{
  "experts_per_token": 6,
  "d_shared_expert": 64,
  "n_head": 7,
  "n_kv_head": 1,
  "head_dim": 32,
  "init_std_o": 0.0535,
  "lr_mult_o": 0.612,
  "lr_head": 0.0162,
  "seq_len": 1024,
  "train_tokens": 609500000,
  "steps": 4651
}
Below are experts of layer 7 (counted from 0) of a mixture-of-experts language model. Rows are named router (the router's row for the expert), gate (a neuron's input weights, with its number), up (a neuron's input weights, with its number) and show model dimensions 0-223. Each number is 200 + 30 x the weight over its row's rms, rounded and kept within 0 to 999.
Before each expert's rows: a language model's description of what the expert responds to. This comes from a sample of Wikipedia text that the model never trained on.

# expert 42
It responds to: Numbers and unit parentheses. Numerals and closing unit parentheses in measurements, coordinates and statistics tables, such as sq mi), ft), 3, .9).
router,192,247,177,235,223,182,225,198,164,166,170,171,164,214,172,237,209,235,175,174,167,218,171,162,227,171,241,234,176,231,171,177,201,165,249,199,169,236,158,172,169,189,195,197,172,171,237,172,176,230,238,193,226,216,162,164,246,233,159,178,242,231,219,168,248,158,189,148,217,226,189,215,174,175,189,221,219,205,159,205,206,173,216,229,178,219,166,174,224,191,228,201,231,226,192,227,224,205,167,175,166,233,160,229,169,236,168,157,234,173,161,182,223,171,162,237,168,157,169,165,252,169,244,182,172,160,152,233,240,223,164,181,219,195,242,235,192,161,229,240,198,159,234,243,178,164,238,240,172,174,232,241,216,178,176,237,202,161,177,213,156,237,171,232,227,232,164,176,217,166,181,183,168,206,242,181,232,218,197,193,171,232,211,168,175,237,183,198,157,191,243,239,159,236,235,244,163,155,221,194,183,257,235,166,167,195,236,163,182,237,168,220,161,163,232,242,198,220,180,177,173,177,202,235
gate10,182,202,192,183,175,167,194,205,243,229,227,119,199,219,175,222,271,177,138,212,200,182,178,235,190,183,239,232,180,164,208,159,206,290,195,169,138,249,190,221,203,201,168,213,202,174,196,218,230,213,259,142,168,209,195,164,241,229,209,181,184,141,220,152,169,163,264,268,204,247,194,237,159,254,231,192,207,178,157,240,130,220,235,227,193,199,183,162,185,211,185,212,199,246,218,180,205,200,231,197,227,206,129,206,231,210,274,165,199,220,197,189,149,188,210,214,190,174,171,187,175,251,228,194,190,209,191,195,200,202,194,158,227,191,188,195,195,220,245,228,238,163,202,114,191,183,232,195,211,136,162,173,191,177,150,195,165,198,216,166,195,197,247,179,224,237,237,165,236,143,196,177,233,208,192,201,151,175,160,173,211,252,158,174,205,221,165,205,200,186,204,158,203,221,191,213,171,161,200,188,190,177,186,189,206,162,203,199,191,194,216,160,187,200,191,156,192,225,195,206,194,235,202,167
up10,204,159,170,211,182,183,169,235,155,213,238,247,221,238,215,193,179,200,217,236,207,174,209,159,201,191,165,159,170,201,141,182,215,193,172,213,166,208,210,130,196,236,186,213,202,174,152,171,198,191,215,226,225,208,154,207,172,227,228,220,160,235,230,163,212,238,195,235,195,184,240,230,200,260,180,256,211,226,189,207,152,252,160,196,204,225,177,259,203,240,171,181,208,159,216,183,184,173,182,227,233,200,190,204,191,182,125,217,181,230,171,240,160,151,196,263,182,203,154,186,175,163,187,185,186,238,222,235,163,193,224,217,244,184,255,233,183,207,185,197,167,186,169,224,234,200,248,150,175,245,225,188,201,191,209,229,244,250,198,255,214,179,213,204,152,204,157,204,253,209,193,194,197,228,179,276,199,218,232,158,230,168,227,217,144,161,254,199,229,223,181,195,200,164,166,208,204,235,192,139,191,190,172,211,192,180,320,193,183,200,161,198,209,212,197,216,169,162,188,184,183,156,208,210
gate11,186,166,182,171,178,259,149,204,162,218,186,191,169,199,174,210,163,195,214,246,230,161,213,222,222,188,194,253,195,238,199,196,202,253,176,199,176,203,173,255,208,188,219,189,198,161,217,143,204,191,226,184,171,228,134,180,209,247,166,229,194,145,183,206,197,165,209,233,187,216,207,240,214,201,207,188,166,223,190,193,236,191,207,214,187,224,141,245,200,256,166,199,255,209,234,206,153,186,209,184,211,179,166,190,218,207,168,224,149,194,187,219,241,189,165,236,219,193,210,186,224,225,256,236,151,180,211,236,190,284,223,202,124,194,184,153,196,176,204,167,177,186,161,150,266,129,227,249,229,251,197,170,186,176,218,198,138,215,198,187,199,162,190,208,252,182,176,232,195,172,171,242,227,158,205,178,254,196,205,174,164,193,196,250,209,234,177,146,193,216,182,260,183,165,212,168,162,173,198,205,217,170,227,170,194,166,160,231,160,204,145,168,172,245,196,217,189,256,156,177,174,193,209,219
up11,151,200,189,182,217,220,157,201,214,224,220,266,236,194,199,166,156,234,211,222,199,211,254,206,223,182,227,200,201,272,225,182,216,181,163,238,242,176,235,203,234,212,225,203,230,185,189,139,135,184,193,158,180,212,241,268,234,266,189,176,188,177,213,159,187,187,185,212,165,229,199,192,203,195,183,197,188,237,201,200,148,179,173,231,174,235,214,204,219,193,188,145,214,168,192,177,180,159,148,188,182,182,178,214,180,165,122,221,234,212,208,187,159,192,176,177,241,237,197,180,215,172,125,182,172,208,238,225,215,145,148,206,259,248,218,193,179,131,197,186,198,270,123,228,143,198,166,205,211,150,228,206,226,196,168,199,184,194,224,228,205,138,164,199,155,181,226,200,246,214,177,206,165,164,246,186,218,243,194,219,187,202,241,180,201,208,201,178,222,186,138,220,178,183,240,232,202,240,225,203,191,186,201,197,235,161,209,195,193,213,228,166,268,190,191,183,215,173,176,226,172,226,226,238
gate12,186,215,145,199,152,205,248,202,220,212,142,168,199,220,165,188,193,189,135,265,232,216,235,226,189,255,199,169,182,202,275,132,225,206,239,199,191,109,187,216,175,240,201,193,155,181,244,214,230,183,189,222,186,205,218,222,202,180,191,225,203,193,224,229,223,178,185,171,196,198,166,207,212,182,226,216,205,187,216,199,225,237,193,213,199,197,185,217,252,219,201,155,208,159,194,232,208,206,211,162,216,195,181,227,162,247,207,170,204,189,200,192,171,209,220,138,250,174,235,135,229,138,245,177,212,210,169,208,242,182,157,207,214,263,198,213,148,204,165,132,203,133,211,240,189,189,229,192,199,198,172,201,177,194,241,174,217,226,223,162,220,176,206,249,191,208,237,184,179,244,173,235,255,191,264,229,222,196,163,207,153,188,194,188,203,174,207,214,225,204,109,199,202,190,210,222,194,212,186,184,223,173,245,245,173,162,165,187,191,197,187,146,195,144,215,158,199,204,202,210,175,124,141,190
up12,206,218,292,181,170,223,181,203,206,209,217,131,171,222,233,192,243,202,222,183,199,221,170,255,200,204,198,177,182,212,237,158,214,231,229,216,221,251,226,223,219,218,169,200,158,211,266,165,125,182,167,181,205,145,238,222,175,187,252,180,202,183,192,179,216,172,275,191,200,209,229,182,152,139,183,169,221,204,172,206,194,226,210,210,176,211,224,233,180,265,191,190,151,197,205,223,223,241,194,209,203,193,240,232,166,223,240,209,227,172,217,197,242,193,244,163,118,141,195,182,154,200,212,279,165,180,187,173,189,222,157,244,162,248,226,164,244,249,180,181,176,206,210,222,178,239,151,238,217,253,177,231,169,187,192,217,237,181,233,258,218,210,232,182,235,198,177,241,191,184,198,206,205,240,235,187,216,255,221,164,207,177,211,253,183,194,197,203,191,182,228,238,208,140,201,219,210,186,192,220,149,182,224,232,184,213,221,189,175,187,210,213,200,224,210,162,188,249,184,242,200,195,247,192
gate13,248,219,154,142,222,161,216,235,179,221,227,171,205,203,192,119,188,220,232,200,173,173,203,222,202,215,202,191,196,217,213,171,186,211,230,194,190,228,233,167,238,174,213,163,173,213,183,184,176,230,178,218,189,147,193,222,266,225,218,230,251,198,210,178,169,202,191,169,190,244,187,232,147,152,181,218,215,193,199,191,200,202,172,225,203,163,223,195,180,198,158,183,183,156,233,170,175,237,194,201,199,188,184,149,187,224,162,171,199,180,187,221,212,224,200,249,152,198,172,223,254,143,302,243,223,149,193,126,181,181,180,205,236,216,185,205,143,181,191,237,238,245,214,105,200,192,186,210,162,191,220,209,200,221,219,164,174,200,187,146,229,156,193,163,186,164,264,152,196,256,191,155,118,157,190,174,239,213,237,200,174,212,173,175,154,236,188,201,241,222,179,160,194,236,206,208,192,221,183,141,236,206,195,213,200,182,207,224,231,194,237,179,224,206,254,205,198,242,206,221,226,178,184,204
up13,229,225,225,223,211,174,197,227,157,236,186,229,206,219,189,208,190,252,213,290,222,168,202,218,196,237,199,208,230,217,209,175,210,232,214,170,214,209,170,153,195,232,204,157,188,238,285,241,173,171,199,235,193,227,172,157,157,220,201,218,191,174,176,177,200,227,177,209,176,180,199,173,187,175,229,212,252,172,220,237,210,185,237,238,174,180,146,186,168,186,193,190,251,163,172,188,161,165,215,205,188,198,231,165,258,166,213,225,132,177,168,217,221,239,161,165,197,216,210,208,240,154,209,154,251,166,185,236,178,179,210,194,191,189,212,182,210,205,182,216,192,161,210,208,242,159,198,185,196,163,241,218,230,136,231,150,247,131,170,212,240,246,186,115,155,209,181,222,231,207,163,180,169,168,199,186,257,192,206,202,156,166,168,231,207,245,205,188,246,228,184,155,207,217,212,134,205,150,159,186,226,200,174,198,236,229,254,238,243,184,176,171,173,204,177,189,228,204,201,193,155,187,160,181
gate14,254,221,204,166,179,190,169,210,178,262,184,203,259,246,219,218,204,222,210,200,235,146,206,237,267,226,192,169,168,172,127,217,228,250,193,256,185,254,242,206,196,200,228,184,160,208,174,168,197,206,175,203,227,217,192,161,188,150,144,234,193,203,201,199,226,168,124,191,157,214,250,203,168,151,218,195,210,150,202,216,176,170,215,167,277,198,154,186,209,212,219,164,221,226,192,240,144,247,188,157,226,198,143,206,198,206,166,168,157,169,215,237,223,167,204,181,181,218,205,193,208,211,162,167,171,158,205,228,247,219,170,203,185,170,208,200,259,145,202,177,221,194,264,294,183,173,238,225,169,200,190,246,232,214,182,220,187,208,176,199,218,213,212,180,193,184,216,197,139,176,174,217,206,223,186,119,217,176,170,202,181,135,184,214,208,156,202,178,237,187,202,188,177,212,195,214,226,238,239,221,208,198,230,179,218,205,249,208,176,199,232,203,177,245,197,238,193,212,174,163,189,191,211,228
up14,244,203,200,239,167,174,275,212,205,199,191,186,191,152,181,242,204,155,158,236,161,206,184,236,154,264,159,228,213,182,248,192,261,156,206,172,158,228,177,221,66,193,196,235,192,230,181,203,218,199,163,223,188,135,196,207,213,233,208,256,217,184,207,174,184,186,171,235,208,194,183,216,186,200,173,199,229,239,159,186,215,228,219,160,222,221,198,188,217,238,184,221,211,194,216,213,188,219,205,225,226,189,199,216,186,221,213,248,177,188,170,266,188,171,197,173,198,197,247,263,251,272,203,183,194,144,200,188,198,212,162,239,199,181,190,235,181,174,198,216,178,189,176,207,165,211,175,223,170,231,177,216,184,160,219,216,181,229,256,183,218,216,136,238,189,196,187,228,182,237,239,259,203,158,189,174,214,177,229,218,200,252,181,214,236,246,242,201,202,244,169,235,206,206,159,221,191,241,207,215,213,198,202,217,198,205,215,289,196,226,170,190,155,206,183,234,226,178,243,218,192,264,163,184
gate15,218,154,188,164,200,230,202,263,208,304,226,198,217,225,187,255,151,214,167,246,202,264,200,188,212,240,162,198,189,193,234,191,184,172,188,205,238,209,194,252,189,213,217,162,184,192,227,226,186,195,193,170,186,179,248,201,242,255,227,217,247,171,170,223,203,201,187,224,255,244,171,231,245,187,211,185,198,189,229,226,210,209,172,201,142,222,168,192,195,183,180,192,233,189,192,260,204,226,158,225,214,186,164,143,189,248,184,196,258,175,179,167,232,181,191,199,255,257,211,165,186,156,223,183,186,172,161,252,168,214,206,197,207,190,168,214,186,202,237,231,165,258,225,208,222,180,227,232,221,194,181,229,155,146,194,185,225,251,248,221,183,165,230,179,168,232,190,207,201,164,207,183,197,178,185,198,208,176,193,191,141,210,213,162,165,213,181,180,210,192,211,237,190,221,209,142,130,271,204,191,252,164,140,204,195,203,265,237,178,135,205,183,158,182,177,194,199,180,205,203,186,209,194,258
up15,223,221,257,174,235,208,164,175,165,189,224,186,205,234,184,165,225,213,241,229,205,237,173,185,158,189,242,232,184,181,166,219,283,202,182,153,183,250,205,231,260,198,191,195,216,166,176,170,188,211,243,132,211,195,208,246,194,184,169,213,174,196,194,151,180,168,226,192,192,203,214,169,146,167,170,189,268,218,258,184,248,205,218,173,269,202,219,180,211,210,232,153,223,204,229,207,180,154,210,204,210,185,214,224,210,196,184,209,208,228,210,223,155,171,213,190,200,207,150,296,258,199,192,172,187,257,205,175,174,195,236,247,240,173,198,244,214,203,176,228,206,188,174,220,232,229,242,268,200,192,189,204,190,222,217,177,147,186,222,210,256,152,227,161,244,161,161,240,210,115,178,191,226,178,189,198,169,220,233,229,183,194,242,205,176,213,236,222,212,209,225,232,195,201,181,201,190,142,169,183,172,165,193,176,173,182,230,188,238,204,187,180,233,207,213,222,170,238,148,268,180,192,180,234
gate16,227,179,227,178,185,252,137,208,191,158,185,173,185,211,151,242,198,213,204,242,195,199,218,234,195,209,172,224,154,217,235,217,207,250,203,225,229,167,236,184,198,182,214,242,197,228,205,161,166,210,216,180,174,185,166,212,213,217,194,211,178,231,174,146,217,180,198,182,190,192,167,238,193,234,248,221,236,228,205,255,231,194,168,171,201,191,181,201,158,166,225,206,190,188,194,201,161,189,228,182,177,250,180,166,184,247,159,187,222,179,296,236,213,199,174,120,192,237,214,151,206,116,225,191,165,181,133,206,136,184,207,197,176,181,197,152,175,208,191,205,153,184,216,174,218,221,217,218,167,212,187,167,246,169,207,223,234,194,231,179,142,221,162,208,180,209,220,173,237,160,216,152,203,198,202,205,203,196,243,179,246,173,198,162,208,231,169,241,228,148,208,266,206,171,224,180,144,255,208,196,164,203,228,207,214,142,193,261,152,221,186,226,227,261,258,229,219,189,241,208,228,196,174,229
up16,177,232,238,226,180,212,182,226,194,173,188,190,264,178,136,225,166,186,227,192,194,212,207,211,212,227,184,244,231,195,168,185,157,263,195,208,206,222,193,165,172,210,159,178,246,263,211,203,187,175,192,204,201,221,225,202,197,264,229,196,173,204,220,134,204,192,183,156,166,171,208,220,217,245,212,206,131,237,206,221,214,222,160,244,213,235,208,201,204,200,185,205,249,186,214,212,201,245,182,249,157,190,249,231,154,200,143,255,226,151,262,220,235,218,150,133,194,182,222,174,173,154,201,132,229,194,153,214,185,205,212,223,176,200,218,181,223,198,193,160,234,260,221,197,157,179,193,154,196,172,180,173,282,173,186,219,229,222,192,194,207,234,164,182,198,256,171,185,204,216,211,233,178,165,184,204,184,215,172,167,225,140,239,254,228,237,185,200,176,167,193,195,192,203,223,248,206,219,199,151,242,204,186,231,210,112,231,181,233,208,152,152,196,191,167,239,200,177,205,233,195,214,216,184
gate17,248,175,208,233,159,238,191,186,213,251,177,216,145,234,242,202,201,209,226,214,190,185,230,154,220,216,140,199,207,143,206,226,209,184,201,206,159,190,213,233,158,195,165,211,164,227,181,147,210,186,244,199,223,204,238,201,189,202,159,212,160,228,184,188,194,197,229,188,167,199,237,199,207,161,143,187,201,209,217,198,155,218,212,132,200,217,240,179,144,201,199,198,164,272,176,265,209,227,163,160,193,219,177,183,240,284,171,209,167,211,232,201,228,195,226,199,168,198,221,240,210,169,225,191,147,206,189,209,191,204,160,227,162,187,187,177,178,206,113,136,236,190,245,191,207,233,205,254,218,227,221,192,250,212,213,193,217,198,169,162,245,210,186,176,184,192,199,189,229,147,159,151,213,202,162,221,239,238,228,212,233,118,164,178,133,206,199,178,181,173,240,188,245,259,153,231,218,193,235,213,195,214,212,196,197,239,193,204,217,153,194,232,229,178,164,239,210,206,211,148,207,147,185,214
up17,230,220,217,219,190,209,165,236,185,185,229,240,167,148,202,190,225,200,202,179,245,200,187,152,196,178,198,265,160,215,220,191,244,213,164,150,228,223,210,270,173,222,200,140,220,206,258,197,220,146,155,260,217,224,188,206,230,165,171,168,240,219,183,195,126,189,189,164,186,197,198,206,236,266,180,181,254,166,220,194,175,223,148,210,208,154,207,220,202,218,170,169,231,204,165,152,228,251,192,187,204,155,170,235,188,199,227,227,181,175,157,264,164,182,225,185,198,142,217,222,208,175,230,191,198,162,231,235,189,200,181,179,163,171,231,190,182,189,255,164,159,159,222,174,213,196,180,218,227,196,219,278,170,168,231,174,221,198,186,191,199,220,168,162,203,230,172,210,193,171,214,166,217,145,172,240,210,190,189,173,233,243,209,252,163,135,155,192,201,234,181,191,190,178,182,162,189,151,263,214,216,212,169,175,229,200,233,186,228,199,178,180,262,251,207,174,175,203,203,161,209,215,245,183
gate18,158,231,216,225,192,172,210,195,207,159,188,250,190,182,235,208,223,209,238,203,181,170,199,282,241,234,186,230,178,175,199,259,211,177,222,198,250,211,215,214,162,155,204,138,176,196,174,222,205,174,142,209,185,151,239,144,241,245,248,183,190,211,250,212,163,209,211,204,191,225,207,168,212,170,170,168,233,241,183,205,242,168,232,184,209,198,191,180,156,182,199,181,228,184,184,248,204,216,198,173,256,185,236,206,151,219,223,182,198,152,199,240,217,134,176,209,218,207,159,168,183,276,201,214,161,197,162,221,142,121,164,175,175,202,209,166,199,161,192,161,181,146,200,228,173,230,218,203,130,235,152,232,214,193,184,221,241,148,153,167,171,214,195,211,151,194,187,159,203,205,201,179,227,173,206,205,164,236,189,246,188,232,225,241,218,180,181,226,249,215,226,227,158,227,206,193,185,179,215,221,193,193,161,194,261,154,222,174,189,225,179,184,197,225,214,217,116,194,200,188,231,200,225,173
up18,166,183,270,207,211,220,197,179,146,167,215,242,205,155,209,188,200,189,246,164,224,185,237,189,232,190,156,166,211,239,190,168,216,196,221,184,208,238,230,219,172,203,253,178,173,219,162,198,202,156,174,189,185,201,222,192,267,207,178,228,170,172,270,201,206,185,201,179,190,229,124,228,203,212,211,189,276,247,175,185,193,205,242,196,193,221,148,129,250,165,194,198,209,180,188,185,120,199,252,231,196,201,156,203,194,179,199,219,212,179,265,211,293,204,192,173,185,150,194,186,175,173,252,234,193,167,186,202,172,181,227,169,190,185,226,205,173,251,186,226,229,249,181,171,211,156,152,226,196,226,196,222,178,206,176,216,219,175,177,187,182,241,193,212,255,224,232,249,232,213,258,204,252,176,114,194,185,209,194,219,238,204,175,167,195,182,214,248,226,184,235,202,142,220,175,158,184,186,200,222,182,236,173,190,234,231,188,184,179,221,207,175,186,209,214,237,200,186,170,213,176,254,246,174
gate19,190,198,217,224,178,171,203,182,149,262,243,204,206,210,188,207,229,244,210,169,209,199,233,166,200,178,232,202,198,175,177,228,183,175,286,227,196,193,203,164,197,151,215,159,194,166,171,187,217,233,262,202,188,162,208,166,169,155,180,208,181,274,170,205,181,194,228,170,171,154,174,177,152,171,253,228,194,222,191,203,153,166,264,186,212,187,163,165,234,177,194,193,226,197,174,183,149,214,176,195,175,192,178,218,173,163,258,173,206,257,218,209,192,234,229,230,214,195,245,183,185,220,196,193,198,214,159,205,165,190,170,199,200,217,198,237,192,147,205,201,219,173,224,180,174,257,197,239,214,183,195,184,209,196,234,182,159,209,211,187,175,261,178,239,221,208,179,188,180,166,149,225,160,196,252,208,260,186,211,223,307,170,120,188,194,196,216,196,128,188,248,170,185,148,199,189,221,181,177,238,235,238,240,234,182,200,152,237,188,246,195,185,200,204,177,249,198,211,206,253,246,206,222,233
up19,169,177,179,150,210,207,235,160,212,202,169,210,203,158,237,216,190,191,199,179,234,209,180,185,212,240,201,224,192,248,184,186,176,164,183,243,169,198,197,219,239,195,194,196,160,188,216,193,264,212,224,237,162,228,197,148,128,184,153,223,238,165,192,212,196,212,177,209,244,151,198,230,177,265,118,240,213,202,238,174,200,237,199,211,242,188,192,199,225,217,184,187,183,230,194,276,196,202,274,232,128,171,237,192,227,167,157,202,201,203,164,200,227,209,177,184,166,227,166,163,222,181,220,196,180,202,182,226,211,264,149,237,244,221,215,169,155,173,190,200,247,208,211,171,264,224,216,151,167,229,261,204,222,168,220,131,204,191,157,182,197,184,180,208,192,141,223,190,200,216,206,224,220,174,194,227,216,160,231,174,185,183,204,121,204,214,173,167,203,219,248,184,221,209,161,194,221,234,200,240,202,169,169,248,193,229,171,204,224,196,163,250,186,263,162,212,207,225,245,175,161,200,223,228
gate20,215,202,198,203,179,234,193,248,240,173,213,238,167,138,216,210,196,142,202,216,234,242,247,247,196,184,182,165,201,198,195,244,180,234,180,239,165,177,165,173,175,184,205,230,138,213,165,137,183,199,169,184,214,119,180,187,227,171,241,229,245,180,200,203,172,192,205,188,184,220,228,181,250,198,209,233,222,189,236,199,237,162,160,188,195,157,211,192,230,197,210,209,215,215,131,267,231,156,159,152,183,245,187,223,148,221,183,167,197,183,210,238,144,207,173,195,255,151,241,230,193,153,203,200,201,172,202,203,181,215,205,214,177,187,201,242,203,184,145,228,171,189,208,194,236,262,216,172,199,195,229,207,245,170,189,230,165,218,161,151,218,103,194,218,252,220,194,240,220,187,208,218,166,238,239,155,170,236,228,195,176,226,231,209,199,196,194,242,225,221,219,215,179,219,164,209,249,166,208,201,167,139,191,199,198,168,200,192,223,248,213,198,175,183,187,258,166,177,172,236,146,196,169,191
up20,199,222,188,225,199,203,198,169,203,195,235,194,133,196,197,191,165,186,197,200,201,190,206,228,146,207,244,173,242,249,206,189,214,223,222,209,191,209,204,133,188,272,178,207,173,183,173,164,199,193,209,178,233,219,178,239,192,179,152,199,203,262,217,200,222,215,260,230,220,212,212,223,199,219,194,232,209,216,200,238,199,213,236,228,215,244,213,199,207,249,214,182,171,120,197,178,193,188,188,207,185,202,230,183,219,198,205,222,231,252,182,199,174,218,227,235,193,220,217,181,187,182,189,209,141,133,208,282,194,259,156,177,243,228,202,143,187,167,228,237,176,156,178,220,204,198,221,205,197,226,182,156,217,205,208,175,186,221,213,183,289,179,143,171,194,228,195,251,246,199,293,169,212,197,178,202,204,214,190,231,202,176,146,212,233,189,181,165,220,220,242,203,254,199,144,171,216,187,206,182,220,209,207,163,216,193,273,211,224,143,172,132,187,202,152,208,213,260,211,253,174,197,176,119
gate21,176,197,201,224,235,209,209,198,201,229,313,155,209,237,216,189,198,185,193,167,184,198,205,122,220,233,285,184,268,224,204,216,231,176,197,239,205,201,203,201,199,174,225,179,168,238,207,161,210,181,217,155,213,233,177,200,197,185,196,221,276,182,172,227,220,165,242,160,111,227,255,193,188,179,197,174,164,226,197,186,183,222,196,185,200,209,181,172,264,236,214,214,177,210,172,149,212,181,172,229,226,243,195,199,194,163,232,217,231,250,217,218,255,164,176,207,208,220,182,224,205,132,172,219,164,214,201,200,194,196,188,167,180,224,224,228,207,195,213,200,193,178,270,222,122,140,182,237,211,215,213,168,208,244,246,197,226,228,192,167,169,201,176,226,226,151,182,188,233,186,189,147,188,197,210,228,175,202,190,134,240,209,208,169,190,186,241,199,202,221,214,193,181,148,200,194,207,109,222,204,213,197,205,124,193,180,166,208,173,160,174,217,199,198,179,238,246,179,185,235,188,181,210,192
up21,201,201,190,218,254,217,197,194,202,230,246,216,170,101,179,217,173,214,169,215,202,220,207,130,209,182,211,210,205,134,170,242,204,194,177,188,164,272,184,241,177,150,163,228,221,262,122,223,142,203,158,182,206,214,176,228,229,174,223,194,195,191,216,230,191,201,174,185,266,162,162,203,205,189,207,188,190,199,154,202,245,199,203,198,235,190,213,175,172,189,233,205,190,153,251,151,194,207,195,281,213,206,226,229,192,247,175,217,177,159,163,205,208,212,266,212,210,204,215,202,146,200,184,163,198,224,181,199,219,222,241,213,258,144,236,218,253,229,219,171,218,138,215,215,245,201,221,180,224,153,190,171,172,250,219,175,202,159,195,237,227,225,202,199,207,147,203,211,204,185,188,234,185,217,167,173,204,219,229,154,194,182,209,178,221,227,205,177,167,199,224,199,213,261,198,222,200,162,215,108,190,192,198,179,284,216,193,213,199,159,189,191,212,212,201,180,218,208,212,225,208,149,155,162
gate22,195,207,203,214,199,191,239,175,200,213,219,182,175,231,245,245,190,209,223,212,147,202,196,213,193,245,243,203,144,187,192,220,198,191,242,275,231,248,236,214,166,163,162,221,171,206,187,259,189,188,227,183,196,184,221,243,240,175,208,206,214,196,197,160,224,229,195,221,255,231,184,296,188,195,151,195,219,174,220,114,212,230,184,192,157,205,264,181,240,185,218,166,157,214,183,228,238,140,149,228,149,224,178,194,164,246,205,200,228,193,239,219,216,196,195,237,239,188,221,174,213,188,259,196,210,219,233,233,204,226,189,207,112,169,144,192,182,213,155,182,170,200,126,208,206,221,222,217,244,144,191,179,223,209,168,199,225,139,162,222,223,245,248,192,205,200,203,177,167,234,214,135,206,189,187,194,214,178,166,213,147,193,217,202,181,183,200,180,216,236,184,211,224,202,231,234,208,228,182,228,169,207,209,226,235,205,260,180,244,185,168,206,182,183,230,168,193,180,209,266,222,237,217,198
up22,161,221,253,199,160,229,208,236,228,190,194,185,227,174,185,205,233,253,248,186,168,242,224,142,187,169,183,216,216,209,175,207,172,166,238,192,198,173,215,229,192,210,232,198,192,259,180,154,169,222,232,238,236,184,253,203,172,183,246,237,191,168,173,174,220,214,206,172,198,213,177,136,216,202,174,227,208,215,191,210,197,174,207,235,212,188,207,175,200,202,186,205,206,229,218,222,108,207,179,192,177,140,214,183,235,204,200,195,266,209,202,189,239,271,181,178,201,213,175,239,210,130,196,255,151,204,163,255,196,147,215,226,172,283,169,207,177,231,220,217,206,186,227,240,139,225,237,205,191,201,182,197,204,149,212,259,187,200,210,176,221,200,206,284,193,180,188,191,199,164,210,200,189,228,207,178,247,205,260,165,188,193,189,203,178,186,190,224,166,251,176,209,221,183,180,196,226,163,226,204,224,157,145,133,213,227,177,198,217,192,204,176,180,227,178,186,182,286,246,217,199,218,141,149
gate23,220,188,210,183,187,162,198,222,208,184,178,205,219,239,212,221,190,188,205,157,116,189,193,193,196,188,189,239,189,248,149,206,178,244,189,218,128,233,219,214,207,200,204,198,250,195,212,175,186,213,217,221,188,226,147,254,203,222,218,251,204,202,186,177,191,218,170,215,170,222,187,219,214,233,148,149,224,211,191,171,242,209,208,207,166,123,195,152,185,243,167,203,224,284,215,217,209,221,196,224,177,204,262,258,254,162,226,203,183,187,188,162,186,162,207,207,193,210,195,172,205,188,191,194,166,227,196,175,165,273,237,189,190,242,204,215,233,225,170,155,192,244,190,232,179,194,216,257,189,150,185,199,169,166,169,222,188,214,217,243,258,217,219,201,196,188,222,220,228,195,222,196,250,202,208,183,223,137,221,177,215,190,140,186,228,189,195,188,198,220,199,157,235,247,241,187,211,231,247,212,227,185,194,243,120,220,224,136,115,229,200,232,156,191,246,239,251,163,235,211,165,213,216,186
up23,182,160,187,235,166,128,125,252,201,236,257,230,184,152,195,174,240,210,190,216,185,223,237,175,245,223,214,150,192,174,206,260,160,218,217,219,203,231,175,193,214,154,175,191,179,212,152,175,225,214,179,229,211,217,225,205,137,223,216,187,209,227,186,166,226,181,205,186,185,192,176,194,196,165,183,154,208,239,186,173,215,199,225,167,202,139,184,215,199,150,217,193,200,221,224,257,151,174,237,186,206,214,217,204,193,219,251,205,243,263,205,202,178,172,228,214,202,167,173,182,188,112,226,207,245,170,206,231,202,205,185,185,207,194,207,165,210,262,190,198,177,178,218,196,264,201,148,250,236,130,153,177,194,240,177,222,197,239,211,206,157,205,166,180,175,170,158,200,198,178,228,239,185,212,206,208,191,160,182,214,237,202,189,241,144,223,204,223,193,174,239,249,252,206,179,193,278,212,212,196,143,214,154,176,208,196,174,260,244,185,216,222,222,183,194,268,187,168,241,235,207,226,192,196
gate24,188,212,231,197,188,166,235,216,218,217,225,169,230,227,197,237,215,228,190,195,205,185,205,246,183,240,163,174,206,193,218,130,254,230,200,167,196,190,198,187,184,167,164,214,217,219,223,163,198,203,152,209,184,168,166,114,176,225,147,215,182,201,192,213,209,234,173,190,236,189,169,219,182,163,222,206,135,160,202,235,169,234,184,214,181,189,196,183,150,214,189,163,167,222,272,196,199,222,230,198,192,181,168,208,179,188,181,205,213,167,215,192,238,203,177,236,149,223,181,207,186,195,118,193,223,149,218,180,235,214,212,194,215,209,215,246,171,284,206,254,195,216,198,232,227,181,281,223,197,232,212,183,223,182,175,201,233,112,175,242,191,245,151,205,189,194,240,191,141,185,128,198,247,210,224,187,200,172,201,177,227,237,174,244,216,217,162,205,180,199,206,207,165,254,216,146,244,168,183,193,250,195,192,176,254,174,201,220,187,128,154,196,260,211,182,202,160,200,175,188,204,204,236,244
up24,142,220,228,223,225,188,210,158,160,202,211,155,212,192,168,152,212,176,207,199,167,235,205,198,184,201,170,208,167,214,215,170,210,207,184,170,212,163,245,214,254,198,207,174,183,198,199,179,177,140,205,167,216,243,193,186,205,213,215,216,173,228,230,211,219,199,233,208,184,160,149,217,167,207,214,251,179,238,198,221,205,200,134,190,194,212,202,188,205,136,202,227,234,190,247,192,307,175,177,185,237,239,236,229,183,227,194,221,177,194,220,183,184,179,176,168,221,160,199,217,195,202,209,206,240,217,229,238,208,160,161,208,215,226,209,238,215,229,163,195,251,146,244,230,226,186,161,152,243,199,194,144,212,199,195,207,162,159,188,202,251,202,203,171,161,219,210,121,138,247,235,220,195,140,187,217,170,200,224,161,185,230,225,173,223,271,238,193,244,259,239,203,168,198,140,183,195,177,213,178,256,201,209,142,202,202,205,234,155,173,224,185,232,212,173,204,205,264,125,218,186,226,223,237